config = dict(
    n_groups=8,
    lr_router=0.000249,
    norm='rmsnorm',
    init_std_up=0.025,
    seq_len=1024,
)
Below are experts of layer 2 (counted from 0) of a mixture-of-experts language model. Rows are named gate (a neuron's input weights, with its number), up (a neuron's input weights, with its number) and show model dimensions 192-255. Each number is 500 + 25 x the weight over its row's rms, rounded and kept within 0 to 999. Numbers have three digits each.
Before each expert's rows: a language model's description of what the expert responds to. This comes from a sample of Wikipedia text that the model never trained on.

# expert 44
Words and scores in football and club-sport writing: season, club, league, match, FC, Apps, score digits, and the colon after a team name.
gate0:493481543560504459491522516517545472490508529513476523514523526510493466501521470549496481522512482479504551466490476521496510437541488480474443474523476480511516525519538481518514493483517500
up0:471521517525540489509516473452533476510493532558502531476492516530521477480451450536510465469504483530501500512540491516544483467497499433490460495466499488518496478505485508519477462470510535

# expert 40
Numerals and digits, especially row numbers in tables after a pipe, scores, years, and amounts like 72, 1, 4.
gate1:492520452502491503513480493590507483513493520499481493491497448446486508526504505498499516487459472483526505525462491536473488459507511508501489541483473503495522520461499522456465500513487496
up1:475520520475472567501506478463513497443523509557514490505495520466538511519481508510529504523476483484477487519503506502513493487523488481507560526496561538492487485476480555479540482526525532

# expert 33
Line breaks, list dashes and table pipes opening new list items, table rows and section headings such as See also, Bibliography.
gate0:522494479512483501509499501525486454482540456462479515520522501456499479497509482488557523450491504464506526510491493511531523530549510519441518505497486495466504500489512524515549509455511530
up0:537520486499516481506500503516490531503450493449466538528494486485518525491518522455494454503489509478511501492474511485538496507534471412508548460444531479469526500508489503505489433499501530

# expert 53
Articles and possessives starting noun phrases after prepositions or verbs in prose: the country's, his family, its, their.
gate1:482520455472510508522461498478508528547489511435464510551511527494515455481493477513469541497510450479468495506536536487532553462499475501504509477475457474496470497477515504479489499512486509
up1:515562511512421530503497503520534490502502503461505486554486463480526484492532513524465481524512470491480509537503468491504494471525532509517490518482513557508476496491468562499528512467515536

# expert 46
Word-final suffixes and LaTeX braces in scientific text on genes, chemistry, species and math, such as cortic-al, phospho-ry-lated, }.
gate0:483497486512491484499543504449485472511488509504522486481502487523511478468468499489517538530475516521471553527485502509509513487478536543498467485521511485454476507476505452549506535534460509
up0:481457488512485532512506471487541524492490504488499527480518493554534491525498524501483505492489554483531471478496526551481517484535501527513469506524523507469510556552504521440528473502531450

# expert 6
Framing words before quoted judgments in review and reception sections, like described it as, called, according to, based on.
gate0:539535496500511447505486487505508511495531502449534531516511518528488533524507500490516483494513516497487535522514540516486515544478516516473482493520516494511535516522484486484539504497473466
up0:505507497492545536513492480459481498469475519512499486479455514500493501513513503504505478494504463491498486495519481522535546488495453486456561503528498504520537490514503486515531493543500480

# expert 38
Letter pieces of Slavic, Romanian and other foreign personal names, often after country codes in sports tables, e.g. Andre-i, V-ladimir, -ić.
gate1:505490526465547558478489535472502519541506458481479464531482474481511501464542496513441496521509538529504506500482518488500529517511518510496499521477505499503539477480441520541467485485476541
up1:494503475513517505490495526467529509501474495494511517506506501515501525516493460525463476551459551524497484537534499506526530498515489486487500501498500497517503470519519454506564506522490485

# expert 11
Commas after a name or clause, especially in list entries (Rod McKuen, 81), plus colons, dashes and table pipes.
gate0:501497494498504458495499488515481498482529457519495537494510550530509474563537484543512487477488488517526489495516522464555481504479491506496481508521485478535459539532522503491504484526521508
up0:521500489487435489455516513531527462512485487472482507530497516498498451488507528519519536511500468469510455481495531480492493493500484490489490481483516491496439513494530570506513493531523536

# expert 3
Tokens in athlete and politician biography infoboxes and lead sentences, such as footballer who, Preceded by, Senior career, born.
gate0:470425498521462552516476497514475494518497528478486483463462532479534521539507506515522557497507490496516482531459487463521504525492541488480522458482496488505510472491523510487481510495465496
up0:458499483493497526489514484530454529528496478505494506557480493488521478484505508474459544495452502532540502512481506529432470513517494486491526532524525513439533480483484486472507487493492518

# expert 24
Pipe characters dividing cells in wiki tables, especially at row ends after numbers, plus semicolons in score lists and units like degrees.
gate1:470508514504511503505528480440496513485512539514515489539516518524505491435464507462491501497478499499523513535509505515506491479507502497535486543496506546511488480517475478519534539475515480
up1:487514546482470518469508507478496469518499452444520510519510478492514525508515513505519475456545501508501462502502560495451533482570489549539504493503493502460524539514509492481501520530496522

# expert 2
Country, team, university and event words in sports results and rosters, such as Championships, USA, ARG, Rangers, events.
gate0:519494496492491472453490475506462472477529541503517514473500491524527469489561512472462478485496485459496508540456521491510491537527498486459502494514499472510478512515536547492552537496529487
up0:477472489504472496460539453494501514477523533531519491507481458517488592485540462531532507552477502465477519492503496533522444527512479505482546481523519463508507505546474485508456502513499535

# expert 27
Four-digit years, especially after an author name in species authority citations (Smith, 1888) and in dates or publication lists.
gate0:461468472507502489494481503460491499461521510443523498494463500512510498495524502531503479460501518485508495532527479477501519457492503498511487524501462486509523519494498474467437480518514505
up0:507493532518519481491504482498501518506520471511522475453518532460530480469497492529486527441496525482545462520509489482451509433498469508511533479460471457467488480492527443511493468508498500

# expert 47
Table pipes right after a person, team or title name in sports results tables, such as Mika Vasara | Finland.
gate1:516485537455476530473522545497448517507494515500447454523529491462523490525521490524511504492516513542504534442503495460495501500512481492506480499475502496548460488462483520516492479505499547
up1:474513475477476508547508461496502537490475460479509486523459502509506487511531533490518540477541485513518537508476544473489514486506535511503497489519436502487445470520515450487504521490478492

# expert 32
Century digits of years after In or m. (17 in 1749, 18 in 1876) and words like he, his, many, several in biographies.
gate0:521525491513497489492512564517506500483496510490522512503501552494555505490550455471470528449491491485521498516511473461489487489493493495461499508487521490493507531490507473534504491507523507
up0:533479489485488518522499504501487465478502464534519540501456472452506486465486505489454499484474495499502525506514512513487461498462489446490481458548508530525497500522520476505493540467509500

# expert 25
Equals signs opening wiki section headings after blank lines, such as ==Deaths== and ==Personal life==, plus "died" in lifespan notes and list dashes.
gate0:510473519507492575518485518465491524452525505506491494494512492506489524497515507487540487506499484521465510467533496503521491450528488524479489497535495498481464513495538449468522484487474516
up0:496512505518491492552530480512541500511490502509513531508498489490532496520489442509523502538493501467508505526479520476474498484474525476497487479504503512516514473491510515501515494475496502

# expert 59
Middle pieces of ordinary words and nouns in news and legal prose: all-eg-ations, App-eal-s, Democ-rat-ic, dr-ama.
gate0:466488478498517492526495450521491511500429477500465492491509472525525528478514470491504512505523493506500488514490505489468529463503502515511536543490500445500545506509479505498513483522527473
up0:492498457489508542488448461497512521514493516458484492539510515507515506465485499510460487517548493490509511517499489535464467483540471494462526499500446475520504487495510494528541459488525490

# expert 52
Line-initial dashes in infobox-style lists like "- Owner:", and auxiliary verbs such as was, is, were, had, been.
gate0:459503472498485495475500511518443515537519501516499537539500532511512486506464490520502506458501508544512520506522470489504504496465495465465499451527474509463509505525516523440476463463515511
up0:492566502514479531500509485493470534538481485507517496551531505533555520520465458474468472498472573481481519490535502487516502493479554499510504483469486545486505524482463525463491473466524494

# expert 31
Pronouns, articles and common words in TV and film plot summaries and cast lists; "they stole", "him whatever", "David has".
gate0:515522482485505493545491468494535489515483482516491496536499483505530476466503502525488521493514482472475547474508489508462451486520555487489530507488507484500500506501532485499490477464509506
up0:501506492514474509481493525515491521504465504485503505473545502537535527450532500526534516494474507545469501496520473503498524509539489516496515495502491463522549510551544524456484526481504529

# expert 21
LaTeX symbols like backslash and frac, pieces of Latin species names in lists, and sentence-initial Due, Although, If.
gate0:522463547483527515508526547463534534514470484531520459482515527518480487493481528506480448511515488486555490475493502466510510482503488522510484480536482485497522516498555510514478480547442482
up0:474517492484502477516486465517443500505469506466480492480512474547535515518513527468475505498481496483556538470502540509475507476499493531525491537511543492512516498525520509490492501500510502

# expert 8
Function words such as to, as, by, of, including cast-list "as", plus name pieces in Islamic and medieval royal history, e.g. Muhammad, al-As.
gate0:513514502533491496512502477499482485511505498486517574552544509485522486491507487486502487467472564528513502456509511494495502511449499542493472510487511449525440493504492525504493506495466522
up0:473479540508495538523530521504514494537477478523482459485479473472515522483500501473540471496507494532523510512469505472554484494502502473519522486519566497480485498536482506508533479473487483

# expert 37
Digits and multi-digit numbers inside data tables, coordinates and measurements; "| 89 |", "34,813", "118°19".
gate1:512501489516521480537490490513479514491469529466497489513475509489487479482493494496454474536546528474519533529472500509521489533486547511497445481496502517512513497509489522509482484506502483
up1:549478538486476548533506510503513478499523501487478491439496518497519516520505524486500498501496515494521499529516494483488488507454502457514511513455497456522522487479511499510479474546502506

# expert 30
Hyphens and dashes in compounds, scores and table rules (by-election, ---), plus political terms like election, Senate, Labour, Votes.
gate0:527500555510502531516465458529484507460490509520482503488538464419531557561504460507496493534518457525549516437507498506474525473517464508514509439483460495515493495496508480508455492526472465
up0:519504515481521488524554468449496496570501469486538491560489522512519498528496500457501510521506491508555500486510499490440535490524508506472514507486495487519542527493441497536451487491453517

# expert 61
Final word pieces of proper names, especially places and species, such as Fukuo-ka, Fayettev-ille, -burg, -nia, -idae.
gate0:479544476436541512469462510533516475465477477506494469517460487516499495451471469487456534486526481470475498502555551525478471511544530484505500493495544487499506464510485523478501530478528532
up0:473509513494491472439512513481488476529508479471548476494480483509515479463545481472465491484528477518495518531513511506509486526509539527484491571503509469531522511471456449478473523444554473

# expert 34
Articles and small function words (the, a, an, through, on), often in descriptions of railway lines, stations and routes.
gate1:482484485467544518522511517478509521464480509511512505472480515475538489498493502469533522476508479522484522513514507524516509496487529473481557510510501478508481486492502514506523502503490487
up1:498507474486577460497532470478471500501532482478506541467436500488506547480497495475490516469502516502477445503480525515490520495506496489517513509503493530493507510489546505489469502496592509

# expert 16
Equals signs closing section headings like ==History==, plus nouns for buildings and institutions such as temple, museum, office, room.
gate0:544538501508521487516498533485494488503522510530497555465482518521526508504506467531464473486435450474520505486489527509521470501497494487480487486550516482528505479567521465508489497534524503
up0:511509432505490487493467473530449484484505533547500521526500536459515487493507455500465505487486527529457489499501490501511491458492485509490459512549525519517467488522511475511519501479489463

# expert 7
Sentence-final periods and commas ending clauses in prose, plus conjunctions like but, while, though that follow them; "higher ground.", "trade.".
gate0:463467470536515497528520476505488493452483483481524488511449471490483456481502516474511527519483543532457515493508507516490457506495525478524510510523484542504466494505477524504476479524541503
up0:489476502507487494476525491528508509433479515521490525474500485484507488474536475483469526481448491475512566501473448520483466481536527486504503515491519489521484446497508526496431523517519501

# expert 50
Opening parentheses, brackets and quotes after a name or article title, such as Highway 561 (NC 561), plus is, was and coordinate symbols.
gate0:444508520467513495497469480522462480460480516519528501501503483486515535524515446519475520529490475496518496478478487490483483483494499499486473492476479472454499525521496517522471477441536479
up0:470531442487461481481513506505477534507502480504490482485498495483523452505496541516492523520499489532511462517528494513513491512522495484528498528484492538494472518467486502497483494488492508